config = dict(
    hidden_size=128,
    experts_per_token=2,
    hidden_act='swiglu',
    balance_bias=False,
    groups_per_token=3,
    norm_eps=1e-06,
    beta1=0.95,
    batch_tokens=[32768, 65536, 131072, 262144],
    dataset='wikipedia_en',
)
Below are experts of layer 6 (counted from 0) of a mixture-of-experts language model. Rows are named gate (a neuron's input weights, with its number), up (a neuron's input weights, with its number) and show model dimensions 0-127. Each number is 500 + 50 x the weight over its row's rms, rounded and kept within 0 to 999. Numbers have three digits each.
Before each expert's rows: "gets" lists some tokens that make up at least twice as much of what it gets as of all text. This comes from a sample of Wikipedia text that the model never trained on. Tokens count by the router's weight.

# expert 12
gets: " a", " to", " was", " is", " as", "ly"
gate5:485506455573418596626548437422563452466452498449480477509493444400417487470489512511631504475501449455496489511469576506635442600485463574458460481595499467503474502504464493515543571509457511504443453455417421560496476460527556479503507495554493527549448490498505430564353536458478496470460522520528579454483521542495507590414506463465482543458537483525565479445534605483554497450539
up5:553513538598484540567439507470397457542525498503498550605529508471543533518476488510480451433486511507543410495549486468591543507503423591610526458500505461514495478537567533499499496442601505456523437503508552569524482474561527471552580496603525523466613574449455391543567546460467599405524520504506506499417622493545543469551534520437536552522527479491523514455476553397576571534501
gate6:385418489525431444484546465496509456478483462485578454561558491567482462462581519438533521577442466478502479500487560450390462565491480546515413464504566440535529465498409468446461532530493474492472488564489493541449471420521473494448510442485578433516512513601588440501456542607486445542455586462440540509442428533527542441524362500428488459553512487561567498583471488461517429607473
up6:508521504445573519483558453534521472479446417486501446429527444546529567491475523452543455482449535593467530589516576471586515472578464508458514450526559461554484419504537451532529480501509488515421627415446563561437490470455446580433442504455500471496498601466398466487550449592470489424515505399493472501521518493510502562504548443533588459552619471547479397482521560482579507466585
gate7:533508552402501550577448514483461538469535444497344537530527535543462442495559552498543476473512501478553510500497492556541400592567501498511431527517443504471595511499409555546486559537518442487485416505474527449472491401534598480431529502508526557511515571477504445503504533480491524481598457567548371452431451515517622517605481514550447527409467522581492463519516429476461504495608
up7:540543443481474495432470500505518578526450506389498377535491489524495504546445521456486569515535517536493520560481441381505487541485544414559450606507489499541461496562540466540553444481520513608498498473444457432468502456480501497525461563581415504496442414527516459513459508501576485448535528434500522455617519576418456415462524426516498483445465482409432652541590503507491402473518
gate8:550511537544468612411540492571538444441531560472503485502478471475461466567487492558615502465449468590471542589449483622508505511547459399470451467523433477400483550562474495564514505497548520504494516525433487526549450441489509564467561533520493514506516504537518431407504592514497482443443586489495542412555432508472521564481487517461497524590471487552522470400569454555467512679488
up8:484481421546547360519471590537574533534356542529481532421526521510447475516514516623486579513552430537519452510507513568504436584476527499455486445519423416513578497523529539483488356484563500461493535551509554530420552509410488548397503467451541478454590543500481500486567467510451545521517452506501496474540480470500473452521538487516510490521466538568441507365593497530501589526553
gate9:502464550581455520525428523596526544414548547498526475606527401500477496431603450538546471477460455510430516615557559496504443446400458488490469527509504549510517499440492451480531478434514529504605469454560487501420463488452440625401523506532466484459473427482491512460450477627433534469593486521494539514546519490436549550518501532546513524621524487457621503485469476580546494512525
up9:602560499446573476542500562472452491509465564466480582541564601478523501479462525523413508479471539449551526525502473593520518521456501527617417516478521436490540557483450434482648448514524579488489486428503463518435523562519477556562465385475549557504640535512465478560446480450555439524387510482528468476573507538598487511571500572460531546567543467501532422434535498541467498519505
gate10:520512484568496531506616563447515417535483495485483503579497479475462540495394433571468455508401451470503547474524583426421528437487527536585513520384487519439460451443574491465507510497515476451546474546395538487482492446457568584515469476511459471458419382443555510485514450558501489518527517441526575529521571557593600436504503505547520496504436422570641498533545493497518579472511
up10:539466504548557476464418549560520427505429443491469474567521528591400492479571598471536532562521550496491506460537601520449458494451434519514433541489476449514588484493515471504483445552409384465571512462519522517446480419458500566514481482477511426453550511451482497539475455597460460468375471513383450488542479430547563547499481592422499546594563503522589543543514516426480457566504

# expert 14
gets: " |", "\n", " (", "-", " \"", "=="
gate0:466493509508470503472548502523524456487495687531525514596416470464560503578492473484503553443494493567518466526468473632469363521478510570516395496532503526464469509384465531494539477487524553546504564448530565572504449508487557478440542318583544456528528514455463538507591433547518485584513570507497460569531544564480503460499496480483454554546586496471495505472529487457484503431540
up0:533507450452435437495473435555514420587544616516535526510496536508542482481535544484510544533563520552533518551515516496512316485604503492509534449447481471517492532543500507579588444458627528575528536510503573515477484455543493453440577463453547522525538443460527494502556476485574457470418573482508469592417567583482490399483472505583427590430518517539527521556564540441512530550505
gate1:493508502489448495487483587510583570558438531584483544499600549543527563490516456487524542454480536453417447478423538482571519450469478573476536460464483480596594551481420521532591461551498573494523537559427534489532521525584557392505541466524502600521508381566496642547487491413462585451516533462507520496469495484501444499454462497498424470577557488462584566532463518499430487475415
up1:498373462516568515498480492413414583524372513438540493471522470587550580511530507420519521442452427477457535532448535618533576441466556418462510546466511493500502445540494453375487475517471450613608465558449424510439496491490535525405543566517514567522558452455499543515476540465541538434458537413566489497473501473534413519501535514495457451502524543514600486483520478498568529457530
gate2:586489532604494464569405461454488458488485481450472479536533428567524600579492453446435554493542475533440518430528534477506512454494484569502400603450493462477506555478532507508538540494474478437483469525516547452463645557440503433559466498467449417488478492478538380398519516500440573446479418477527464495606525472484540496543464512504420524460452449544564465456618580531481502489581
up2:458498438537471485512597468461534510509447539491459531576505561444475585395573507472452494532394389510626529567542498491436506433413452473502472423471530456511512495505540490523508452441557455392430474468442410522511519467604422519476486455508533592407529531560517547488572477512520429533542472603518428466515463543506559492372503522432501532456556480507483477548546508460550568472496
gate3:470486386497484599450480582490553646530445520503421533461537507495494510553527478519459528526502478585428435479459563453536409468535452564503477501365519529503474467473450548483470479515413629456524561628543528566509540531531507530473454538527531521555501525505525505492481482410502421559504609536449511535418534513466434488444497502567491467630500590515549490484568509492434520540485
up3:431404483469446479439544587603504539515542455589445543479498408442567565527538452490517460485521598563352451576476630485493524517588451495523495555459477482537515492488431549440474433486444539489543587519442494456458527556552559503463490476491441503439481465421589542497567533480510480467459520445492450477463484596522532473465436464507476497521544554551534446484626419500564477527510
gate4:514467499545631436548464527550487486489479477398509475474528444553531496589529433520430453543545517505506453557514501418507417483523471489555528508546440493436569448471473581519524440461553439492464455510499515570543493461526488449520593490570437530436576506552461503421465486567490584601477534549431436456443641425516532493513414438450524516565445498406514418525567447497542495588539
up4:466545456551505532494507513486542490436515513558458611506479464535496504410521450537497480503524386478457473446434551482447543526529502403441441394481557468411519476482633488504442606467492496444500509499445499528519546518503566432482557479413494546403454452580502466513463472471443512508551554513501472549445584461403513432403591496445445425424510521469465548518464559545456433391542
gate5:535467550476441508476466450515488568461371434535509536502498493543459461416464480530449569449553459444589455562524472403504486545553516539426443511548504464496502336380452532490519439541480527512505443445481506509496590508500512412481554544452469377517535523436494541475490522553517490537420438513535411524491435525619501485551494515505474596567455630446537489559517506501458512498448
up5:548517519438525498513451507477477419544524414501558433562542531485527586560500502422393474519490536456464387542547494559549454530420476498461445536461529489449488569534537496545448557466470452496542605530456573561575620544466461586578405497571522396517499427462500521477468490546533544475505517598523542540524492439508470505469453482527603411494517542472612440447487513458545558556459

# expert 2
gets: " de", " re", "la", "'", " pro", " ex"
gate0:528486422488526454592496429474452487549508468537499486490514460549476485436452528435502527499513475367513480492462591520498554433465527477497490469484624507513406517411462487604492524462514451439504440481397510498579532399383546572534458433473457464523490472497450403445486509514533545410492426592452450459565513564457518421539503495494570486574543462551522597522490420472507499606526
up0:530522493571526493551502614481497512462465545443459512455456439497519531480429508451449533593506458410411523598494466465432481474506466466428485542497437448504459502472523408557420482504525525553561459474442525501523538454479512477520450465477564478401414427479491492504522452454431529531484439442482426591561431525481503629496388540389457434480509451526459584470476471449554608464412
gate1:435490455583487499551448456597460453492483494513471523548512499454523484395444585368545513553569507457479409496567624416530444445499454468517475372458475473467615504526501623474537460472552398546458540541544463526572480556463418573470484514541471488470520505535471489464470491502430445545510496464466475495467463525500526470419536383510572502502498495576500458468495412501485426464448
up1:483456462588586482518512455617540444522517558410538424533609503517500485572516637431475510536495460494502501431452570435533481532445595571562491452434434555494492547584456536575500469417505517524503515638538468587426581497516505453500462473531490445449475497523560455503542492529510493455434517433541478458572504484534474455398412567550479470477527490528539459559552491580501476517459
gate2:558442420608497496458505495486514575450525457473454442517528460559507423452415504475545537508409543590504464452516565503482549524469506474598432397551516555489543500492508524541456435523433491473486371538580516513531497441462501360480493354622502453516460529413537513548471533530504429427444448511511502462425553502528525551441605460531509494537487503562432489522532485440463502486539
up2:533418524380494480521512581492537480478529473571604504504465489500559497546542426521559568482510527457526583487595539473623506408527505557470478434574404521475493481532488491591507472479548420575485517455487464519584568526539476486474491435508525679506544487384411507496502486512503452503420484562488480568459395591555459509498455447510524472554463461511574548462507528470495502461467
gate3:442485417476484532519524409549533444584419539399474472534549576529495540473552533500553452462442473547542472509434538560469493427472478516491419571456436557472477536502432544527417518543501486545525485439468560510532554493512460582577491462447460563546606465530518442458446490529520414618419573494475568529501581499549551448470608506387550463513495494552489513489483616566428516536481
up3:529450511453457484520444584439575621471526461524507501438523609580524458473522570494453525586547513603470512495403614542489554550466486489531619480550456514557523529417451459516444420446504430541538549480525483555487511527463445489417534503513568502415396518535554512424508497508563445402494498521487557471435444578473421543563521449513503520602467511498492499556533533480520491412490
gate4:541539424490515520503558455580524480431441481513541513553492456504472452473557492464507576509486620456483609460457460570467459542494555540449404522442483391495479452480586510401553553470424468544532569546544574452568530414483502593443575504561448571527437461530456458518459544481547368481445571474468492526454514489494481432522441495497574538539468565610496491527457520440434457526511
up4:428559499466509469478510536434448529472527521545482528493481565494576490518509404534430520520416468570534443503413525400507349493461426539543555536461553478468511537548561541541428488545502471419483480481495466485396519471418469523492469456404516511476512499455555529516527539516528545575533388483486481590517507531423486545479578414452517458421513343432431436475542431440554514482484
gate5:629533547437556510471423573540508464478413453437436462507400555587490468446507488547468522580482560436426468511476556570442454531501521498500544502476499482416470490556555536472438512525543466479506514453501488567630506461589471402494427500562511533569521455474599567472470495506454469430523495442496532516499522488495552536534440468460563500602458523539464490598422622532400534507482
up5:500535526531534477437532494605443497461484445489503578490567451504461520466533488524562517508464583491499434490537533556498525482524528434529430529557534543482557551499610456563488461513396526399480450483454534441470431541531448529517521470514512480479610341519514464502551517489466430475404452508487481476422493518451490473520496425426403497491647530516529473401555488422455473368442

# expert 5
gets: "\n", ".", ")", ",", " st", " p"
gate0:469530519572473537460566500470482517450553475408486464448414473536489516491559541416500609443489506430530423460478456522467498515448531458560510524515557471514453466525480554506528446521488520605427470400597551520452492510522489607453564513518573475526412516517583370405488642502474550442572565440482492417433515455544494483535559490545474488489418527578527543515575526565471544473521
up0:468525497527533480528579451558568476444557553482439570575599554598567511491461449478553558496512539522473522494462504475484590539501536484381489535414532438485461568553565561502587536452542467505491504473443479428568448460431507476535472461498511594553555531513490560546517436452535479512580531403474361533428585533454507501464458484485462460534526546533539414497396402457522434460508
gate1:568430422484480494530398452533422520532570395451539522526465461561503379535482506579535500457561481485452543448490493480550518473436499567565434502444499424459464550470440479506449559526475542468583494525543485489502573460551549418537453468506487494515558510465523528404472472408446530443514454477517445565534583561441488606495480443588526476558438438582397515425511572501543411538501
up1:443476547349515483498593511489498422501512642529492474519550517409486512490558586504469472456500529472556536494440477508538497471451471552443476491544583471532580524477529552546487483442627571439527462506442467562449444502506544430560382437473497471495400461503476443491462451471394537538520473544456513456480442531507554478372452524442503516571454462427483534400519520428494487496449
gate2:473618505485488461526572464511436548460432541466565461495408582435448561433508436471550556491519465434551465470424383479593511539498435501504502521570476491560467466506449462467459535542456444465493539541582549549463518494614537536524444517503622481460471453453479390479477504531495466521531506453557482538477438557594511474466468467474552564605446492438488517482595529402426508430544
up2:556608555436578493530477489368527507544513489530435478539536402497535492450541512506532518526457503471469569464500528487399359480499526475522419467508420499489502532545533520534497498504537540529445479408448484509506467563534544572493486602406548499522542458526499465478550597555539456471519565460418585428530471490512476505551536503611467491474504594552493618589556534403582519475529
gate3:481535557603447546493587505517553565445536425490522553539595556467421433439518600493512537518482549527503533529517496535494581541560509484535619444445507483423456552494505451529573453462499516497531450496425551582505549440483427518578525494516488474566416601493523453527496468490404477508600445580505509486408491435458422497443614469518467578497456594521498488414500487519495568465537
up3:457545519497477591404484505540467434473422494398461470510578549576462516439464555471611438507456505456429558525501510446468474513455545426495494491430501504473536528435435431549498583523484556550586431508516465500396573427486499409464486516490534443436522566502521444531421482452507420476422536495591509580547457483535450490550420499498506528502571338416455486512542476488521539481476
gate4:449515554510522562597509549427533470466603469412472551602500469523451508437577442485488582441490548544436453527542457522397563537391516433543527489521427492530530472458451520547522557560490589534508490505442572399459552608417489530524543477454523480496493505466509406503475464491449566518569511506543493535531487550496556547452499483506652585567497452504453486455514610540528547495495
up4:531484448438479480453566556458393542521447530529527487447468539577573398463492474545603485654523496485440534450518434469523541532569517492380424538481490504460587532482482502531445409528492503455450538510453555482540570520480562474423540583522450550499516500557437548477531502552528471526586438600451563396470452530530548433540515460484523529523582446560509426544428511492528485501568
gate5:524521502436471496524560442433486472560501435451527496527444481570546558478569549428562459493524501457536514423516420457543498486522524510395534472474518443492410541425517530557491495456433563533519467509505423461521568497411384537495514520516531495496519499384527584490551534474435458570495428522468536509459546509470521401534513454506593502584385468464435526583431510449483657539587
up5:455428484597510459489510510435509454542443533519572585573382499501473534524430544481465509487458536529542561505442495570420534411570568468538502444493579569522600425503472491519418512463499517474486472577534438498498545478523493489546475549480478473487446525514531483428489479480489500439577422570560491493506589553570520331587504601465533494429421435520463535522429588521557538518499

# expert 4
gets: ",", " of", " and", " in", "-", " |"
gate0:500446436528528530463544533463512535534427511470602513477584590537427497573538461435457594502520545500536506438544489497477495513434465548584526448478468593461479550538541520581638516504458555448415556488524442484625549463491494487445494421454461482537474504484500595482563491480524568618496494472473481549493482473532435536601545493569518551568545545394585541435539576510472453532484
up0:502516610502449454561483544486519438453475516388539452444487474444448559488464508519499500549453491422502521465491460479487513483582468485449487480550465549506568471447503492479541479463454550387532437529472561511551535443473473447465434468522451547520550424534452534514539596529548462542427499580544522489538361482460621505419456483428497561441433397555593552522618463560518505550414
gate1:471418466493513450417473411508480433591586525498571488491533499537504476498490518483483511552474542507509493510488493489533402417540411422549552539517319494468514514475495460441505558562533436505475486591569570488422547552533481553521457572569529477442454580524529421489447448510488559450503434436462604521481478512534510489552503530501512560491390439534482496611604468464497402537490
up1:437608564459561495434506547485508500419602510399539526438423495514511545496559544455484532464489493498473535483493431504542512515455580444554414473415474526583481473499571480476398473489445536441490470526438522457526459504517482517557411636447596458496466496542478515446458528618532554440464465522438454562496463586411476547472464492523532487560425473545588464505529467392567479534487
gate2:479468460590570598494605522471532496523508507550548545546517560475529523508556541476567513571523496432488454545458511445565371523540467569415500467494524539453570494486421422527385580463476460526482501537482490513541519400476566538444425492549495505501579452438480585483474440384488548577546515502471558433504485511506468470543451425466497370508455499547522468554488438559400546471444
up2:552501584493372568415430510516388575501468594512480572583501386504550484506534500574514470529477440480475530499488525536540504510460436463584511411555588578464471516501522490467480504499507485439494550396567512478454429467484500514518484368550522467464462540468525465475465482539484475602586613425637536459494498527504439547491487545524478546552475543419499516426507471482524484478442
gate3:389478528529492409523550438530470518460494532534573479554475487518454554532514531500503577556437516586518561541532518406518499531516577530457531593419500496494471505498512552489563547515532572554464401437538466478445570335539473470530480500429538558445474498575453438457558491459388537430542432503514568459475555451557599539494436484493499514481512505386469472431584522487555530434456
up3:539484488495448532529514481558427425518494421591535510536545434484528581564477583491539499498459510493572518562495565587521511560514466543492547472587565417471542593588413459512562435569513482545438457495513419570533395520564414434404480499553474513510467485519521509473526574560439481476560408515531476511532448425415566583516473480551475501578536505534474456533551492528549533375532
gate4:552466541476532493465421425435508410559543545440554597512484517466587583503622398533540499558515601571521493439542481425453509519496487522593625508488465492561493485462507654572476538419542558490457507551534551524524471488532574480479575489533406467463491491422430441467489401469498445517492484554434416528490536457523514493525529556504485479522550420494567535492533540473497465465504
up4:498545518462472509467473567453525459496493503534541549456635532420562497523414460486526512397507620450493568509538568427381505451491427496505572540383518591450475488551453491455496524530448549560411619577444472518487558553477601502534542490598491492529497514527463454537568553438539524567461442500547420555542567574522460507513544538484523557517567489532471473526492489519471450466434
gate5:445367596495461573422514478520498508619540537567439439461577535533432548409465442530508467573412518534453475594394521486505560520522515460487542523554561536433533597459478598499461466491477478448570473469548430535506457548497575496469541528530451463539510531536574465456482467483457526531576427478490483434401546535480539483508483487527502478490488471534486622501445530518590450468400
up5:575507500418390450457487472483579469448567434591447459458539494597489534459459445441455514550495534441421578491451539553402519480572537474386531487479539404515526510439502515555606461386442501497515504503464445516448453458542465481431500535516325492477461490532550510555600433471415497464437482446472459533466481508524470526501435562487530487488528434537467469456485558451517513488518

# expert 13
gets: "w", "er", "re", "ur", "d", "ar"
gate0:414494407564446530558535562437466452480463571426497506508461550478460511485578462506455540491429524492532463469523496486472519470513577462511536527461445577453530499475461514566626502503534510498587464433482492461515540449494531562531464453597606498423432458503571558439337555520574532496542495542494487540472526519470491503450526578631410412475453598528513451466526538470475406494472
up0:532486453558453461509512541544499545519513437517494479503528486462461553434545463508422496493477526490374528432534518484510533469521470504494513520521564390474579402471544559494491550563436485451485437445501576526542524578564653436439447381442564505538448478522464472568515487530506512435474569418518551535444527419510451509579558371467473529574467438459446517420550491447514443588495
gate1:571455574619431526497486515525574521548533495547532563510484482455444504466515448531476459529427471519470553512480456492494579497375426490477491486458465632495533513482428461556454468521465521504503529457470421521470550512419622511542458415481451440519480417578565576462480612487506466404447459556522505495548502499529469512471412567557539611585445506504471539546498509475430393541526
up1:569485472498429521516501519518507492602542479640475478601497536480537431407410533527534440476534546452544542469540525524481520442568478545482529489476568474501428424529531517401544514555455461522596548505454515543519477644590494429430543508482478417414500492600575511470572562499542505504408471531483534504433519486611502464589563481526441467579459516543450545493491525510469515467448
gate2:486494563606475616517542492549537497520495452580398540462471487467529556493496519567545398475394516497476518576582578418553364525480491543471410549465449580517457517515545457541580563480504486484459451532433449478411515511513583553503473527430535533435453448560493542517484519494451466512560549536397515470392490509488519508461467500489558469501520514605551403526535504487548400496479
up2:570575521495482403474502523511509421533441428449508526512554452573529427579449530489444483387500557428418507489416513478495523480524539438450406565496516555474592499483481491475509427462424576487561488466459455533480503643501461508550551499461466503448477399543549541504484531601423559441452543492527464579605510521471553445509527505462511434450420498475396537445505525474414522552489
gate3:496416522501524507488429517511511445513538591555441524498521538430479488513509469477449434510450417424546426547509541443489439435556438527541498490603466589546466497467472496476518496472592467483505503518487451459539455469509495479423495434545422464633463495543458427437521527462545501601413533609555524516544540518620469460475503545408447517533481493447441656511568464421510559482552
up3:626408455554557528491557586462551537449453394482471527604524598455479591496455499477513537498503536583561434568562522487513542537584488519386478472510409491492505580572460458430489566507575559502511439466519530467501544454459554493482450574528472470492527545633451485440527616505480423490469458476516441527502381501501565498471487491508511509438536502514490576457529540518527426489495
gate4:478474503538497589479377496483579526532575536556506615516483358477533538429475448545436470571472535533544560501508442553556496482594512542466454498452476555521503471435444645482478511571537463450579594493421424412512492426457464511529496577564501435514503524528485526413509470504520500553491459563521559516512515512437497543449434461531512502402490505556450415525545470490499438580440
up4:458561476534464537419564547584425436474557549501533450504508474536451480450498548584570575526492461446447531548486577436427494537514456503527386553524531514520480586505462484517487446472515489400465561571484440553525603509497434577469490470486454439517493475491473516509461573581402482363439517530488649459518525511440564493534593550560492502465569550467570507585516528534478523540492
gate5:524528484533501531430526559502539591455414557569533483483484401528473493565524399404439499448470544557534514451509505493458553464422507490446551593556438512511473529469441525539509546523577487567469482499445503419479593469417546492529515485500513490475520489564506579545490634506602420609509495583452512487455545574468526582529472491519421446399476548570426432531510549483461562497557
up5:444426511434497476503454505520536463400526479489421489454552519499474560534486442362456493507490460458557503534438488486484535445398444465513523438471384562447540590388459580515493516514465573484514514535460532478512469475439486506430548526466464493461592521475466648462487572495402455558439465551493490549417494475415515568410583570458490439466497424512447505458498482537470508583517

# expert 0
gets: " the", " The", " a", " his", "al", "The"
gate5:511606448449514490560554541472590515495553539501449461543493409571482538456560442472464538479533623515477465558531464378503519488497543528595564521488502460472539485499521531469424510449520496600470454453409485461470494508538409435422454588511445389410583433452466402416600474530497494524463525529558542516407454510555527580505490523486451521511556517444494520537440448516500563475508
up5:473490451474419531538421509484552518398557485596567507516602598508535565538510541464465554452485442498498473433540529467491456496480522375558532582504490450470504480522559513402497562544513474461551518455401529464428481475424549489417426567533412518538507486426440519507573470450526463550463536561470504568523486587496501543497544483442526605518552615440427576571440502500450477490464
gate6:493507468549399492513496534616504418447565396487482413376518384525471590530475562493482476510505548452522511505510485573558501594527507416570522561539525428593444447480417581498500429463537396537519495476531429485573454435516535547558467590517545531487528474504435514492567551552500524585527544489462529485463490506569541452524521552477580485535416442556510583542458497521503458466503
up6:461513408480469410420541573477563449514507548420406450464501419478454482513583547479542549469456432490452552550494415512493503449501516443482487559504538440506505498604411491441545440504455443489570519457522573409470445519487569538533580465472557477587555405464535529476506451508506453448451485415529449419405559446468437535510527422617527483541459488453521515465457560396505521493504
gate7:554597624573413608557526564506512436518523513519589533504465455453463479501464492431503541531570462472485427585574482412603461466486537467590540532494411530458481574480459548527514494510476541492422442524451425499530488468533499436464492510584501537414471540542491537453401501460610533459479434531490545535442504561546490532498507630424541467535463507440492489560484444558505578512521
up7:478564399529492559602567535497435489583450438568526584454524533443448502430478454587504511614464483485455450485532498298550553460561554528473518528493529498523477451524548520488529449552508466472517561562454530534483482515472552562557429467574542512465524379492525490459381484537444413487499551536535429512530511486564444464427483485545515502517471413440485486554500442492534571500483
gate8:530454494495474598517499555446506450526418419415430526523517548458477463495516442458564373526472571481502428477520472453547509573558585512459528489459543459498548586514497516459426433452488425536549503574544512526488460510518443492488559490531453473437529408457515490404544459400495474467585546470492471529567355468417489426458545404461517484515586578496476583593506489507548540522471
up8:442617475529461517517442513561496591539552526562508531486504601499449456461492436475378556548411487500478469419575441410531467421538395569501536503590449499461550527552416556516442538521466484486482602526568506477476472474576434467434566554458553469591524471558539427538516555461508515455527476551409525444492479479533451543502519594503439407543519491462523532503456482494561450475450
gate9:562499470553441567451458557501582518497485585529467650560575547403510511449553495502526518550495494514546546488478533512450460510452426507514518423470504439630480558461453472409522631433477518419488500514517532500516518580495492493525467560501580464585530506563484602466558522562497569513462486531494529451506432500505425476527511456575521488516453539504491561547541404622495418517590
up9:385435522472477395453504389423542428583490473445541444513467479503582598557535447438484491559496587494497519530502569463456478512401522562482467545542514549493472554458514529475477449546435417465540550438450466506431479474487516418579513481456526511488490433458484575558540556504449435598531483441579437506481514514530541461529526540528474424435508540507486575522560379475537614453474
gate10:540439511536410582512588533443485473421548570512495549579479574490544528447440492502478462459469525562484498544482557560536561516520529380572615525524521528493516525519514518522555534382503472490465577511498522576627583495443515471458403555498483489420428530539581417438438471417441530433444524508514498527502532503490453447491499563575531495595463469536473423515523570516499499440403
up10:483528473490513429526499466487458464450473522522572498475473547508529518532513532546453488566501611537426436473520511488481581503532547516496475536563566487448461473452530529455524466497454555497481515605487575472462365413510558575399544493677503539539450462433518458404552526375534519431503555535419471473509523432527538547575500523532538517541440449446579508436543540454438439421456

# expert 7
gets: "ri", "u", "i", "li", "o", "l"
gate0:563508560550599540463511606459499476485583556462596524426534501451450531557585649443515502555488503535590508461460452472546512472470450476475515485444450467519495509470543490473442519462486478477401491463457448507418475495560479456529495610511474549545489526471386497493562451490454494437526501544402442580525481471458499484443446498557629448524514557521436613573517564479525506566436
up0:532484450380541504533534485462492425584507462480516419474468436564495489490468585537576439571495547505481532575523469460468559520457421505488444474526481605436523486409440482510525494609579520556539499604498556420435449495524516540460532507495508458570498490470540508412561422448470566529515543364494488491525548533548476508599487462582552561545520550445549526436588593508529447454513
gate1:498621500506501475472515552426537573480483436475452527601519554500537538534540527410503523514406521523429563499570485420537533461509509511546508419451466567540544500423537500428536452485433512508387540523475528443479488491488502540529391588510505474437489465589523432478523474610529437494483550468504444499432513474493520535576423562592470481461455567586490492579594465399549550410467
up1:527447503590505531571518413509432573456488476530491529568500545487465430433537536499531463563476439548515486574496495438475593546413537566502516513421566524589405548529490452475482534451477505590586530582461504474497561565445501478504467576440524489471496448486529551482537446473450472554480476498554543534536447488444445549587586481605404523575420439442471392541586567565489535495493
gate2:435477552453552397584423498495522480415526465464521452460440472512401585472558502511466542530496443565478420455526474494399357517556501456483547462490460438572441475470515561484601501569468505479473578492487508454514511565498499491569556419453467526513549439484428556580515504523540445563524482520446522495566472550428433462489523556527456557497514569476378416488546428430453529564542
up2:487455503472525510607558493513493549479595485570449510435445422510562563512515486556489476449448546531543412470469568405515533500517428492501508555456500492559427577506529593581547438529482484521440475458539460511505566456640570510480586460564524522613474471511468496536379528543531475549524467538385547500496549494481500507518487605485379573546505475478442523473588557478441471526469
gate3:477461542593542535542465500374505462488493456573479539443593581580517446570490476488524449483515578493558554558575547434412472591517448541487523425501530521513510463497479619554462579497466530458566532537452469503490579536504516552559475525425448580378505470456553447540445465590513479522461478561496410427476425488539531537531468451571498566563524596516532559502500542529440542531497
up3:555457413532507538540511472501527488499527435523514519500438443480407482540481469529517503519609496498448487526455496456438417549445444505535554471584464479345523483514491482453437515414533540471515500506524456378387567422497531533517501409545517477499521491483423538521544426456521575477463519359502504493492545549506448440454525413515499559472432460593496540491463439499433502421355
gate4:390472485524484544449582552550500471437486551531592449470487495503431517614555458434521495500404513492443591462539498474476487539458478424552508502417518574467506479423483473485352456451436587479441501546501598392541480530517473593473422477524498453464517510431428475539438510480430478545540501522491471551466616467446496543500461519542583501608537568511521491521538521405496529535499
up4:497465525524509488561480475483575563584571440560544525510541574568530487477520529597485465477545409595485441576341403459458559501443573496450397515483497404440438577556478504579499491572402437441504434503468516508544518517451629434502506488459510464519434476443496567492506485538496534552585426537542505481499495465518490525471544481474590514471537485441536501456531461558466530530430
gate5:530585462458540465503559505474523527501481603490506504470516511574513413577559488414453425516505443578449468514519535459528436505512526349489561454434549474489497644487455446532475474421484441433496428530490471481430548511444638520489431477465561470509470539532485484406530556459418475461477502504429436406504504524390462451535426428487529538456504470537537430493509406544477466512477
up5:593544461502518519496561387496514551412423524544472425490474500452534576511553505461469536533565440494544411491620513614471464531504547536537454524547386504575427456550484544443511494485601486542530538497440483520550503493522482418411554497475460555433484572510584464499568547480437581536604465424428467549587529529423498494427448503506505542450512532586481480537506491518556496525440